Experts of a small language model.
Size: width 384, vocabulary 8192.
Below are experts of layer 10 (counted from 0) of a mixture-of-experts language model. Rows are named router (the router's row for the expert), gate (a neuron's input weights, with its number), up (a neuron's input weights, with its number) and show model dimensions 192-287. Each number is 50 + 15 x the weight over its row's rms, rounded and kept within 0 to 99.
Before each expert's rows: a language model's description of what the expert responds to. This comes from a sample of Wikipedia text that the model never trained on.

# expert 1
It responds to: Number digits. Digit tokens inside numbers, mostly after a decimal point, comma, colon or dash in tables, election results, scores and statistics, such as 2.'6', 1,8'44', 6:'45'.
router:44 57 39 41 57 16 45 58 40 50 51 50 52 41 71 51 35 41 52 50 26 61 47 28 76 44 47 62 69 35 34 36 38 65 38 43 64 46 43 59 41 44 56 45 33 72 68 46 40 62 47 29 52 41 53 41 41 16 54 57 74 67 52 62 63 48 80 50 21 09 48 48 34 43 57 52 45 44 75 54 74 80 28 54 51 50 79 35 47 45 83 52 39 59 63 54
gate0:58 67 40 63 68 59 42 51 68 34 56 51 56 26 50 61 50 64 52 70 19 78 38 81 47 70 63 74 58 32 50 42 63 54 49 33 33 51 42 54 23 22 52 46 42 40 28 47 41 50 45 50 50 50 66 43 40 45 37 44 34 25 60 29 54 39 56 37 47 61 37 34 52 48 62 24 42 51 61 40 44 74 71 52 62 49 37 61 60 72 39 78 62 38 17 55
up0:56 24 57 41 38 48 38 38 43 54 36 31 34 47 51 41 73 41 41 62 70 59 59 18 24 43 48 22 38 73 59 70 77 40 43 66 44 28 29 41 50 41 36 60 55 72 76 68 27 67 78 54 39 61 79 37 73 69 48 54 45 53 65 66 44 35 38 40 76 54 51 56 67 58 54 58 64 19 53 50 31 39 50 08 43 53 61 17 51 69 63 50 42 63 63 58
gate1:75 56 71 56 66 73 64 32 55 51 19 33 40 47 41 52 47 71 41 31 34 53 69 28 46 26 41 51 36 32 44 34 60 71 31 41 42 33 60 37 54 48 37 11 37 59 47 26 41 52 77 37 29 51 28 36 49 53 29 20 33 47 39 34 39 38 34 55 49 47 64 59 67 66 70 31 33 65 40 63 66 36 53 55 59 29 76 64 36 61 40 48 34 42 86 67
up1:25 62 51 26 39 49 59 49 33 40 23 39 32 61 39 61 52 51 40 71 31 37 49 47 59 32 21 36 55 49 43 40 39 25 36 26 34 59 65 40 45 50 31 32 75 78 42 40 64 59 36 56 30 53 54 40 74 65 41 35 83 48 39 35 74 74 62 51 38 59 57 59 33 86 46 60 50 59 55 60 35 51 77 39 50 57 49 39 65 42 40 51 52 42 20 38
gate2:81 16 33 50 46 68 16 28 59 49 58 58 66 33 69 25 37 48 64 53 51 52 35 52 53 71 72 64 52 45 82 68 65 43 49 52 50 46 46 52 60 51 56 70 47 62 89 50 20 49 59 70 47 34 76 45 82 16 51 34 53 44 28 44 62 55 50 53 68 40 52 61 69 53 40 77 46 21 30 62 43 18 63 51 34 38 59 34 69 50 44 31 52 48 70 64
up2:35 68 50 57 41 40 22 67 64 56 41 46 53 40 45 60 62 52 43 45 83 49 73 45 61 63 46 31 46 55 31 35 54 38 57 41 39 47 45 61 27 41 40 63 48 43 29 56 79 50 55 64 11 65 60 76 39 49 59 42 73 59 07 63 26 47 79 44 29 42 61 70 38 54 61 06 54 54 70 49 51 66 73 37 56 32 47 43 63 28 83 18 77 40 40 59
gate3:97 52 43 60 41 41 56 42 38 67 37 58 37 16 53 36 37 64 46 14 57 66 53 64 47 61 46 58 59 40 58 73 39 28 48 50 64 72 65 36 60 50 16 55 38 58 65 48 54 73 55 43 46 56 50 51 69 18 85 76 37 44 40 42 80 26 49 36 36 58 25 32 58 26 56 21 41 48 41 67 57 61 49 54 57 32 71 70 47 15 67 51 48 56 66 50
up3:36 40 70 65 44 64 37 50 42 37 88 46 54 47 38 75 60 27 46 43 53 71 45 36 33 26 59 30 67 48 63 39 51 53 61 42 22 63 43 80 69 41 52 68 63 48 65 64 54 34 59 49 50 21 79 53 53 34 47 54 80 59 57 56 37 64 43 52 50 42 62 31 40 56 22 56 37 44 68 50 23 52 61 87 36 51 40 17 53 59 51 95 42 26 51 46
gate4:80 47 59 63 45 47 78 16 53 49 27 43 61 48 43 59 44 56 69 52 72 36 69 43 52 47 33 45 56 70 35 31 27 46 57 64 64 57 48 57 33 68 42 56 12 25 50 47 38 66 54 33 67 54 52 68 57 49 57 67 49 33 83 40 51 43 28 29 52 47 46 69 33 71 39 67 53 33 38 20 34 50 54 45 47 59 54 50 77 51 32 24 39 41 22 66
up4:52 32 62 45 41 72 44 26 49 49 32 53 64 52 31 39 50 38 33 56 67 84 50 60 64 56 37 64 64 36 51 68 57 50 50 50 75 32 28 32 67 42 11 50 42 55 59 56 38 32 66 51 11 53 54 43 54 57 33 55 79 63 49 59 14 37 53 59 55 53 44 48 77 56 49 50 65 32 81 34 22 32 35 56 65 51 54 58 55 33 57 64 43 45 60 44
gate5:41 76 65 46 42 43 46 53 61 51 34 45 76 50 38 45 51 27 59 52 56 66 67 54 40 35 47 55 47 54 37 67 26 43 56 53 47 55 69 52 44 35 40 51 63 23 59 54 24 46 87 37 43 71 40 59 27 37 22 38 53 53 39 46 53 37 68 66 28 49 69 33 46 65 36 45 24 51 48 43 30 45 82 62 36 72 40 31 81 63 48 46 43 56 59 67
up5:48 20 32 57 55 59 53 34 44 46 65 61 52 55 54 46 26 50 35 26 55 50 39 32 49 82 46 72 64 73 56 30 68 37 38 63 32 34 45 55 47 72 57 56 28 64 27 39 41 36 17 41 57 48 71 53 65 79 44 61 32 53 59 41 51 49 51 46 45 39 40 45 67 54 45 24 85 55 68 48 69 62 31 65 46 44 56 61 53 48 47 38 63 40 25 34
gate6:38 34 17 56 69 19 27 28 31 44 61 36 43 55 42 45 61 52 17 56 27 47 50 57 61 50 49 61 72 38 32 59 72 43 30 25 26 35 44 53 36 49 56 72 44 31 32 43 58 39 40 49 28 79 68 57 46 56 49 60 53 47 45 36 62 74 53 54 37 57 47 42 53 22 47 59 57 46 55 61 52 60 41 70 45 66 80 46 52 37 34 66 42 71 46 46
up6:22 65 58 44 39 84 72 61 47 50 28 63 60 37 52 67 42 37 67 44 41 72 37 59 67 38 67 45 42 43 42 54 35 80 90 69 43 37 56 63 59 53 59 32 65 55 57 58 64 58 34 27 67 64 30 48 56 30 66 38 28 58 39 31 53 40 62 40 44 28 67 47 34 73 67 38 31 75 62 62 51 50 41 50 63 67 53 41 57 63 69 85 44 37 59 42
gate7:44 47 65 34 48 57 33 76 68 65 48 59 52 58 49 42 42 63 45 30 72 35 56 36 43 44 40 65 67 51 44 54 28 52 10 47 66 55 27 30 30 52 35 40 59 38 43 31 41 51 56 51 48 58 66 63 64 88 48 69 25 37 41 23 32 70 41 60 52 47 47 32 55 53 57 23 41 40 26 60 14 49 29 50 41 58 52 77 63 74 55 43 32 08 54 36
up7:68 39 49 68 68 67 58 54 64 54 40 53 68 64 43 37 44 46 55 66 54 47 39 52 50 24 19 65 49 42 55 63 51 20 52 59 48 37 54 66 49 41 50 49 53 44 33 21 44 30 43 24 84 48 36 64 65 51 35 48 37 68 58 34 32 40 48 70 13 47 48 57 53 43 69 42 46 61 40 49 58 09 58 51 38 67 68 44 56 55 56 62 47 41 60 48
gate8:35 38 44 36 66 30 40 50 58 44 35 37 63 42 74 42 51 51 34 19 39 48 56 47 55 40 52 48 56 52 44 57 40 37 30 21 72 42 52 67 39 20 43 31 57 46 42 50 29 27 54 65 48 47 81 71 48 57 44 51 45 70 50 51 51 44 76 30 70 16 41 47 21 63 65 64 44 57 45 63 44 65 47 47 59 62 55 49 43 23 21 73 60 45 54 56
up8:27 34 37 56 39 58 80 42 43 49 33 44 24 50 58 34 65 37 48 33 33 54 46 48 83 52 67 38 51 54 56 61 61 61 46 72 50 32 64 53 27 52 27 66 56 56 57 47 60 47 42 72 44 82 37 47 44 54 22 62 57 38 52 33 43 28 31 45 65 68 53 58 69 33 43 71 53 32 51 32 41 34 53 55 58 31 09 43 36 59 72 74 55 45 60 59
gate9:45 55 54 53 72 73 28 47 27 84 51 32 57 86 46 53 26 64 57 56 45 33 29 53 65 51 79 49 53 25 73 62 47 34 41 74 51 71 19 74 55 52 68 20 82 46 55 74 25 65 43 58 23 70 62 19 49 37 28 74 62 46 50 51 69 50 54 48 70 47 42 15 48 69 47 31 58 64 19 41 46 21 33 54 65 42 51 65 35 65 55 39 21 48 64 23
up9:73 65 53 38 48 37 45 58 51 57 86 31 37 61 45 61 39 64 47 39 90 31 63 31 60 49 64 50 51 55 41 80 29 59 68 40 52 55 74 35 26 60 51 56 68 46 46 36 59 76 72 68 52 46 54 28 67 44 49 40 41 60 55 56 52 61 48 63 34 47 63 65 22 51 50 31 50 62 57 56 56 54 77 63 65 45 50 66 46 58 54 58 65 36 36 30
gate10:45 47 64 48 53 41 30 42 49 69 58 60 09 46 75 45 65 43 49 38 70 50 72 17 57 57 80 13 69 48 58 42 52 48 83 80 39 29 49 66 62 43 19 58 56 50 38 44 65 43 75 56 51 46 48 45 68 39 40 38 62 20 18 36 52 53 54 59 47 56 48 58 47 49 50 49 50 58 37 56 57 58 46 53 40 60 56 50 68 85 63 51 58 48 52 46
up10:62 50 69 43 42 49 64 36 78 54 43 41 61 69 33 16 69 63 62 16 82 62 67 40 47 37 63 64 10 63 40 45 31 54 43 77 35 31 58 43 28 39 56 65 62 55 46 73 66 57 51 62 28 64 78 44 15 25 53 65 66 76 69 49 48 47 45 50 48 47 55 47 63 58 48 57 64 35 52 39 68 74 45 59 61 31 24 48 51 75 43 38 35 80 36 79
gate11:53 51 39 54 32 71 67 27 33 61 27 53 54 49 56 65 48 41 47 76 76 30 31 58 49 50 68 50 59 36 41 41 46 55 46 44 13 54 87 52 29 42 85 51 40 41 49 65 51 34 47 44 43 48 30 53 58 41 50 53 48 54 44 49 56 76 41 85 07 39 58 37 67 48 01 50 43 53 58 33 62 56 71 29 50 50 53 50 44 73 45 62 62 73 68 74
up11:37 48 62 39 55 65 60 54 37 62 52 74 50 65 37 28 60 32 77 21 55 08 67 53 37 32 75 54 49 50 74 45 37 31 36 26 44 27 34 43 61 57 65 62 28 54 59 42 42 64 45 22 57 61 44 63 60 76 61 53 68 48 46 56 54 47 62 58 28 41 52 31 62 61 45 28 29 39 51 45 13 79 55 49 51 37 44 60 57 78 81 45 40 33 20 18
gate12:29 38 53 52 41 29 68 48 46 53 36 59 47 38 71 23 25 49 68 81 27 67 57 52 34 33 48 76 37 34 46 54 53 59 37 13 39 30 70 52 42 42 35 57 43 38 61 56 30 49 77 88 48 57 90 66 55 43 38 35 71 43 34 52 68 68 43 50 14 37 54 69 56 31 66 51 47 71 62 38 54 43 47 58 56 77 81 30 47 56 51 46 56 59 38 63
up12:29 39 48 36 47 55 59 38 65 20 69 43 40 34 54 56 51 55 75 70 55 24 37 47 53 42 54 47 35 77 66 42 63 43 56 50 74 66 40 62 75 35 45 46 63 63 49 40 39 51 43 40 59 43 56 52 50 42 62 75 47 37 61 54 51 69 69 30 32 53 66 61 68 67 50 83 38 56 53 69 43 22 43 30 03 53 64 45 68 46 71 52 47 36 34 47
gate13:49 50 53 62 56 80 73 45 46 54 47 72 73 34 71 29 23 53 48 53 39 35 39 36 50 49 41 47 57 52 64 40 58 21 52 54 51 72 67 49 48 44 51 56 51 38 43 52 40 60 74 54 81 40 45 56 17 51 60 27 81 27 64 55 74 49 61 44 44 35 38 54 66 63 46 29 57 50 64 54 50 40 27 67 34 55 26 39 46 63 59 33 16 26 48 46
up13:27 89 52 46 53 44 73 73 29 58 23 65 61 59 44 58 43 37 39 47 55 58 48 90 55 62 39 55 66 69 30 65 60 73 67 43 38 57 65 64 44 51 45 47 42 44 64 32 53 48 64 15 43 49 20 46 52 45 67 58 49 38 51 48 40 62 66 42 26 55 50 48 37 48 49 34 49 52 57 69 67 49 75 59 20 26 45 00 29 28 41 83 36 37 31 40
gate14:61 53 51 47 47 65 73 68 35 38 57 53 60 64 48 36 30 50 60 13 47 66 46 58 53 56 41 44 51 45 28 58 47 52 96 38 44 65 54 30 48 47 59 54 54 53 71 71 41 50 57 54 54 51 62 49 47 57 35 51 47 15 73 32 49 49 62 21 68 60 37 52 51 55 56 45 47 32 33 64 08 47 75 31 17 62 49 46 53 18 59 70 38 54 52 54
up14:55 51 72 31 54 53 75 57 36 54 30 45 53 46 57 55 36 43 21 37 80 54 41 28 42 39 50 74 38 63 61 60 49 42 63 40 43 65 31 32 31 54 38 20 70 52 46 30 44 56 44 21 36 80 52 58 62 42 69 35 55 55 64 49 32 42 55 58 39 48 58 31 42 79 24 25 56 38 59 53 27 53 62 60 89 51 53 79 44 38 44 27 53 33 33 66
gate15:40 63 59 53 71 47 19 56 59 70 24 70 67 50 62 37 37 24 68 75 72 41 68 44 56 37 44 68 43 61 42 29 60 32 48 86 62 51 32 75 33 25 58 76 65 37 61 58 58 58 40 45 41 35 37 51 72 66 77 38 59 53 51 75 46 42 33 51 49 57 38 52 53 47 67 52 58 52 62 55 58 34 27 45 51 33 50 31 55 37 67 56 47 40 65 22
up15:42 52 55 48 53 25 14 69 58 63 04 54 58 57 42 41 41 44 51 49 50 60 73 42 39 47 64 71 71 40 40 32 41 55 60 72 34 32 29 55 70 56 44 41 45 44 43 65 51 54 46 50 66 65 71 38 67 55 46 56 26 62 50 67 60 45 33 25 28 40 64 48 29 45 52 47 22 50 55 55 54 35 69 36 50 54 76 41 68 49 61 80 61 24 85 77
gate16:12 52 41 62 52 29 70 43 51 49 43 43 53 60 65 46 43 75 29 81 33 42 42 74 45 68 62 62 21 59 49 31 68 33 54 58 33 56 66 42 27 47 48 77 30 58 64 69 48 46 49 20 45 56 49 26 56 55 38 30 45 51 29 57 39 57 28 39 31 54 52 55 59 51 59 58 49 62 53 48 69 34 76 63 59 66 26 45 30 35 26 50 11 46 47 41
up16:53 78 54 47 45 53 52 57 49 74 61 53 19 46 64 65 54 60 43 33 38 65 67 58 83 41 69 32 37 52 74 63 12 56 67 28 41 51 87 54 53 58 60 41 41 31 40 55 66 63 35 59 48 47 59 57 42 76 73 31 33 23 37 52 65 48 63 41 41 47 52 37 52 53 72 37 32 84 25 63 31 36 46 77 64 76 60 45 56 50 55 62 38 58 45 15
gate17:51 56 51 43 22 39 40 65 73 35 51 85 53 52 47 72 27 85 11 67 21 72 56 66 42 44 55 41 51 51 49 41 64 37 53 55 51 35 32 56 45 69 51 70 45 60 41 48 38 66 51 58 76 66 49 85 40 53 72 58 34 70 83 37 47 56 66 56 50 63 43 46 46 67 57 57 47 42 40 60 58 56 60 62 67 32 48 57 53 58 49 45 49 60 64 56
up17:46 38 40 46 64 53 54 31 68 43 39 42 55 76 40 20 57 66 80 40 86 83 70 61 69 46 54 46 33 51 45 28 51 57 33 68 34 44 36 70 59 53 54 54 54 53 27 75 57 41 31 63 51 42 40 49 46 46 35 85 52 55 75 61 22 57 59 41 47 42 50 32 49 65 70 54 60 33 22 37 64 46 64 47 37 44 28 38 24 41 38 40 60 76 73 58
gate18:19 46 57 40 26 65 43 43 34 44 64 60 48 45 53 57 45 63 56 26 60 62 46 24 81 54 83 52 35 52 39 60 49 33 47 41 56 68 53 48 34 35 70 85 40 59 78 70 77 13 52 65 30 42 48 81 26 28 76 54 19 31 58 64 48 41 53 30 47 21 70 81 55 57 55 54 27 78 64 73 56 50 42 40 41 49 39 40 33 46 79 62 65 49 38 51
up18:84 60 45 59 49 62 51 53 48 78 61 50 41 18 66 39 25 56 70 38 68 45 45 43 34 53 22 33 73 40 48 67 58 55 57 55 46 52 53 67 59 48 32 50 42 64 51 62 56 84 58 34 36 49 50 45 31 47 39 40 68 73 69 57 18 56 35 39 78 72 69 64 44 40 63 51 36 56 45 41 60 32 75 42 59 23 58 65 22 24 26 35 50 47 30 66
gate19:62 70 37 42 53 65 54 39 27 44 47 28 56 40 79 14 49 64 57 73 38 42 44 24 46 70 56 45 49 51 47 55 34 72 54 61 48 34 19 30 62 58 40 83 47 53 43 52 67 70 66 58 60 31 47 71 77 71 40 54 50 50 76 25 38 52 32 33 32 67 70 46 44 50 40 48 63 78 58 45 61 50 52 57 47 24 27 85 41 55 60 40 58 41 51 60
up19:64 67 53 83 48 42 53 56 55 44 29 74 57 25 25 90 23 59 43 53 33 56 42 47 21 48 40 62 51 47 51 48 50 52 58 43 52 47 53 46 40 67 62 53 47 19 35 48 63 75 38 55 45 60 44 46 51 52 28 46 59 50 58 39 43 50 61 79 70 31 53 76 77 20 63 55 00 35 51 42 34 57 51 69 72 57 41 32 61 29 55 46 52 58 64 55
gate20:49 52 39 46 62 75 45 65 56 19 51 44 51 94 64 69 34 72 64 58 50 71 43 49 46 44 40 48 64 43 41 37 66 45 37 58 44 27 48 59 24 35 54 48 26 42 61 31 49 55 48 38 41 70 43 58 87 37 65 56 63 33 77 44 58 45 75 55 56 25 68 44 52 21 49 59 54 34 59 32 24 27 48 59 30 68 48 42 52 51 50 63 30 67 47 51
up20:58 65 50 45 41 51 43 68 28 24 53 66 20 54 44 61 45 69 25 43 58 49 83 56 61 54 31 20 64 64 48 70 26 72 22 43 56 69 47 37 34 39 58 49 38 75 41 26 68 75 22 42 67 54 60 58 30 33 56 11 53 70 43 77 56 25 76 57 42 47 69 42 28 74 53 45 38 36 57 19 36 54 37 43 51 51 32 44 75 49 57 60 45 31 48 73
gate21:63 49 34 41 65 29 64 65 53 41 66 77 41 73 53 62 38 72 56 57 25 53 53 57 77 57 63 42 74 31 73 37 63 51 74 40 35 16 09 56 43 56 44 45 65 78 47 57 55 38 46 58 83 29 44 29 44 41 59 55 49 27 36 30 60 41 52 50 34 58 45 46 39 32 28 53 55 52 51 65 52 60 49 45 49 43 53 44 37 50 55 46 65 51 47 63
up21:62 49 45 38 57 30 31 66 66 45 46 68 39 78 53 44 36 57 09 33 60 43 59 47 52 44 71 45 54 41 63 53 39 56 59 50 39 15 18 38 51 36 07 52 66 64 43 41 77 48 60 51 47 38 69 67 47 47 72 59 68 46 39 43 38 42 71 53 80 63 39 55 40 20 57 70 41 49 39 68 17 57 38 58 52 56 35 50 53 29 48 56 75 34 71 64
gate22:62 21 50 44 45 67 17 52 45 64 49 49 41 64 61 65 45 40 48 53 35 44 92 57 62 56 50 50 44 68 28 46 31 57 34 68 64 38 46 43 49 50 38 33 59 63 50 36 61 38 52 35 52 36 59 52 53 53 56 74 30 41 21 39 48 43 78 30 77 66 40 57 27 42 69 33 85 60 49 76 71 50 37 57 51 64 64 20 54 62 72 47 73 51 34 72
up22:45 60 53 51 51 49 48 62 48 58 57 50 64 44 40 55 43 68 39 42 35 24 64 59 53 40 53 64 21 34 59 58 31 15 64 55 55 39 61 36 28 55 45 34 30 60 40 56 43 58 26 47 25 58 52 43 62 48 34 55 47 43 29 71 45 74 53 49 41 57 47 41 05 19 68 54 50 28 59 59 31 68 31 74 45 53 48 41 46 38 27 51 40 36 57 61
gate23:55 37 39 48 71 55 61 67 51 49 51 42 53 43 47 42 69 50 67 52 53 33 36 51 49 25 66 47 77 44 32 50 17 53 53 39 51 62 39 46 44 61 25 35 64 52 49 61 62 50 56 57 37 45 11 43 60 99 76 34 59 41 48 40 34 54 41 71 50 54 48 53 67 44 77 51 46 59 53 36 51 53 47 46 49 42 78 62 38 44 08 45 53 49 34 60
up23:41 47 56 39 02 46 18 55 63 59 47 17 44 46 59 50 60 74 71 40 32 23 43 67 42 47 49 52 40 38 53 72 44 46 17 09 51 38 56 38 49 74 52 43 57 37 54 60 15 55 49 25 53 70 35 43 61 52 27 64 31 64 53 64 41 60 66 66 27 35 51 88 52 60 60 41 15 44 59 57 52 62 46 64 47 49 19 36 50 52 21 38 75 74 47 70
gate24:47 40 55 54 59 34 56 44 32 46 50 58 41 36 49 38 60 66 61 42 26 44 72 36 51 57 35 48 57 49 48 35 80 32 45 42 30 76 42 40 41 46 49 31 47 50 21 59 73 72 52 67 64 65 47 33 28 40 51 51 73 69 51 51 53 54 59 23 45 61 34 47 55 73 81 53 44 31 55 49 68 43 56 21 27 41 64 54 39 66 58 48 34 00 54 28
up24:65 53 62 77 55 45 42 52 67 40 67 64 40 61 47 44 55 73 44 47 40 72 58 45 54 33 55 20 54 40 61 42 44 39 58 57 53 60 39 28 50 34 58 43 75 24 76 32 59 56 59 40 50 59 45 50 28 48 43 64 74 57 66 68 42 49 43 50 44 33 70 52 47 92 50 46 48 55 80 43 65 80 58 46 36 50 58 59 15 56 49 21 64 28 50 28
gate25:48 58 32 58 66 53 27 66 52 49 50 59 26 60 49 40 58 41 74 19 44 40 61 62 49 59 51 46 51 55 41 52 64 26 67 15 57 67 46 25 42 45 47 19 65 42 40 66 69 46 22 54 52 50 32 56 48 47 32 40 52 32 59 52 48 49 34 48 29 58 40 46 66 64 76 49 48 51 35 65 52 35 51 53 60 73 65 55 35 34 43 43 53 39 38 43
up25:68 53 62 40 40 80 36 28 78 85 57 39 26 55 51 36 54 45 57 58 34 55 51 42 71 55 50 35 50 61 32 35 59 46 36 79 30 29 74 73 65 48 55 56 35 48 57 31 64 54 65 63 51 55 61 73 48 68 35 62 61 54 71 70 43 65 53 63 38 49 54 53 50 80 76 52 91 45 23 46 84 60 28 66 58 41 55 59 57 36 67 41 52 60 66 57
gate26:21 49 38 47 52 23 70 50 56 44 47 58 72 60 39 60 41 55 69 11 16 69 42 02 40 32 40 51 57 46 18 65 24 72 48 52 40 47 70 60 54 36 49 64 48 27 49 68 61 67 10 42 72 72 39 71 39 35 34 70 77 49 54 55 63 53 42 73 59 34 49 45 37 55 63 46 46 75 44 10 51 57 48 36 60 48 59 67 57 27 47 82 65 47 40 69
up26:20 61 43 51 56 44 47 66 12 75 26 48 45 56 66 56 07 37 48 55 69 62 62 51 58 62 54 42 51 39 55 47 62 62 93 65 82 52 64 40 27 42 39 47 42 68 50 38 64 49 58 51 55 57 41 47 49 45 51 73 25 55 72 55 60 37 55 39 53 41 53 44 40 75 50 41 20 37 67 52 42 29 30 57 68 33 61 21 39 56 44 36 42 59 25 70
gate27:40 39 48 44 66 01 18 37 37 38 73 60 36 54 47 76 43 54 67 54 36 35 49 78 31 49 41 46 71 51 39 47 53 56 42 57 41 66 65 94 87 76 45 29 76 48 49 60 03 52 53 45 70 66 52 60 39 33 69 48 84 34 34 56 60 43 35 59 62 30 53 41 36 40 25 69 61 58 38 37 53 66 80 47 42 51 25 48 47 49 56 52 49 57 55 64
up27:41 26 57 51 51 39 32 49 52 54 36 68 80 49 78 52 45 69 29 37 94 34 62 34 48 52 68 55 70 30 50 51 52 50 43 53 36 53 14 39 56 28 56 36 49 42 26 28 59 51 51 41 57 41 46 19 76 36 33 30 61 50 34 35 54 68 42 55 58 78 56 78 77 47 45 44 23 58 57 26 30 41 51 62 44 74 53 35 57 42 71 36 35 43 56 69
gate28:64 38 58 63 30 59 65 56 52 40 46 55 55 55 50 27 64 52 52 35 65 49 64 48 40 48 68 43 60 74 70 43 77 59 34 19 24 49 37 43 56 69 47 65 44 36 55 46 52 53 39 62 64 18 34 56 05 43 43 39 54 67 39 66 36 19 54 63 58 79 75 65 80 54 38 34 65 31 41 70 54 21 73 65 41 57 16 67 60 68 42 40 52 76 52 50
up28:42 39 50 57 22 72 63 33 52 39 54 62 27 53 32 54 45 41 43 53 37 61 13 57 48 52 38 51 49 62 62 35 64 20 69 59 62 65 70 67 68 55 29 53 38 58 33 52 66 64 40 44 41 60 50 55 42 39 78 53 33 48 89 59 49 69 61 65 36 40 47 45 62 28 63 46 58 38 63 41 50 51 21 52 42 33 50 44 40 45 58 25 42 53 46 37
gate29:64 56 57 31 66 82 55 35 72 19 58 26 30 36 60 38 47 55 81 26 45 55 63 50 34 45 73 56 37 47 33 58 26 53 55 49 67 44 60 51 69 22 55 35 47 60 70 28 55 62 65 36 63 55 46 46 52 26 43 74 39 59 68 34 48 40 32 55 27 48 58 62 42 54 78 37 72 51 44 40 87 57 33 19 55 33 28 22 69 60 41 40 36 28 56 62
up29:39 41 59 37 33 55 69 62 27 53 70 84 68 01 49 54 55 43 50 61 54 76 75 48 40 60 68 66 49 35 54 52 34 22 37 50 40 53 36 21 37 55 20 48 26 35 62 47 45 49 63 35 26 21 62 45 56 41 31 37 35 53 46 53 69 39 72 36 67 43 24 65 13 51 31 23 23 34 60 45 54 41 45 54 54 80 49 52 44 62 73 41 25 42 54 26
gate30:67 27 68 60 37 47 40 63 54 60 39 22 40 53 47 49 27 49 37 58 56 38 49 42 54 34 66 48 52 51 24 46 61 87 49 37 78 52 37 35 27 58 05 51 60 61 59 46 49 57 23 84 68 36 47 53 44 53 52 41 55 27 53 31 76 51 45 64 73 65 17 41 42 81 40 36 47 49 50 29 53 64 60 56 51 62 47 48 83 46 23 64 47 44 72 54
up30:67 48 57 40 41 33 43 35 82 71 46 58 48 69 61 50 42 53 77 43 55 45 56 28 34 70 57 49 54 33 33 24 63 39 41 51 34 44 37 68 47 34 55 26 34 34 42 37 45 55 25 92 31 42 62 43 53 42 47 38 32 57 75 53 50 45 42 54 91 73 56 66 71 42 38 43 58 39 58 39 35 63 66 40 41 52 57 33 47 68 39 55 29 57 49 52
gate31:61 61 38 51 70 57 69 80 48 62 52 57 44 37 60 65 31 67 47 49 38 85 85 51 56 51 33 24 56 58 27 38 75 52 63 31 21 66 40 61 54 29 52 15 56 65 65 36 56 44 54 47 72 47 47 21 54 60 47 66 71 35 68 60 48 37 47 54 56 41 52 53 33 82 25 60 19 63 61 47 25 30 65 30 66 61 63 61 65 57 50 64 71 37 60 46
up31:34 47 55 62 30 59 66 49 43 48 31 56 56 38 54 58 47 65 47 37 42 49 69 57 42 61 48 70 47 57 48 62 63 52 66 40 34 47 48 70 70 44 77 27 52 71 42 70 20 43 28 43 58 37 52 64 53 56 54 69 49 35 44 71 77 42 33 56 67 59 50 54 49 39 19 63 17 50 41 46 43 62 72 45 52 42 67 58 49 50 41 48 52 69 56 55
gate32:75 54 69 57 26 35 45 59 30 43 56 70 76 68 52 51 74 58 62 51 42 51 84 49 46 33 49 31 41 46 55 39 59 38 46 23 62 55 43 33 28 37 49 49 51 45 67 53 41 69 46 36 60 57 49 69 44 49 49 56 38 30 60 36 24 39 87 56 44 65 38 47 49 57 29 46 35 32 55 46 60 48 67 51 67 27 39 39 76 48 65 02 50 53 35 50
up32:35 47 80 37 40 67 62 39 59 31 80 64 30 71 60 50 53 60 39 58 34 79 75 63 59 71 63 51 63 62 30 80 45 74 44 58 25 44 53 44 35 43 50 44 42 37 39 32 36 35 71 62 44 57 64 46 47 38 61 30 42 38 37 48 54 23 56 71 53 26 55 41 84 51 69 21 32 66 67 29 62 60 23 41 72 31 40 57 31 85 49 53 45 71 48 55
gate33:59 78 53 47 74 43 24 73 67 52 61 55 64 63 16 43 53 43 54 87 43 51 63 63 46 54 49 45 48 67 44 65 55 56 33 70 55 59 41 45 43 65 54 42 49 11 59 47 40 70 69 41 35 62 36 41 34 48 50 33 46 57 51 44 61 39 47 47 06 61 68 49 53 15 59 47 45 39 48 39 73 53 36 35 31 49 51 54 69 77 57 10 39 73 68 71
up33:56 48 42 25 71 47 33 68 25 74 54 47 70 44 58 37 65 66 63 68 36 62 47 20 42 47 38 62 77 39 20 52 24 69 96 62 81 33 92 74 30 34 43 77 59 32 56 49 48 37 58 57 43 57 55 32 51 36 71 39 42 44 51 52 48 20 58 42 67 36 38 61 58 52 64 50 84 41 38 38 77 44 47 28 29 64 56 54 55 56 60 26 24 60 65 68
gate34:75 31 70 42 62 76 59 61 63 75 57 49 52 56 62 28 18 47 27 57 36 51 18 72 20 41 22 14 54 48 48 51 52 59 34 57 55 32 39 21 57 54 57 54 15 60 29 61 45 56 51 50 73 59 64 68 43 49 33 55 45 43 61 62 57 36 76 58 44 39 64 36 65 39 39 59 55 35 58 62 45 65 78 61 80 30 55 80 34 38 58 63 41 63 63 47
up34:34 61 43 23 56 48 22 27 36 39 40 82 60 43 43 47 70 52 66 43 78 26 38 36 58 67 59 47 42 24 55 23 13 54 52 41 55 78 63 57 71 62 61 54 55 65 39 35 56 53 50 49 42 34 65 45 64 28 80 28 54 58 57 67 51 48 55 39 48 72 37 55 50 55 46 49 41 47 17 27 68 19 43 68 42 64 41 43 30 44 60 43 43 63 46 52
gate35:61 34 76 58 35 67 53 72 32 65 29 99 35 34 31 23 22 47 30 32 40 46 65 56 47 62 46 27 61 62 69 59 80 56 59 55 47 43 36 74 56 77 46 58 59 57 42 47 57 56 32 31 69 35 57 59 60 51 48 54 66 47 38 65 57 47 43 31 20 47 41 38 37 45 68 56 49 13 70 59 72 43 67 36 49 55 34 65 49 64 65 38 45 48 11 70
up35:68 46 43 40 47 49 80 35 72 47 54 54 69 32 48 69 51 62 39 52 47 69 58 71 47 64 45 50 59 33 31 46 47 57 47 49 75 53 43 38 27 29 79 83 40 63 36 26 42 57 52 44 45 27 28 60 61 32 56 72 70 48 25 50 36 47 48 23 29 74 39 54 16 31 55 35 54 78 75 67 61 69 71 65 57 41 35 47 35 49 51 39 36 78 56 55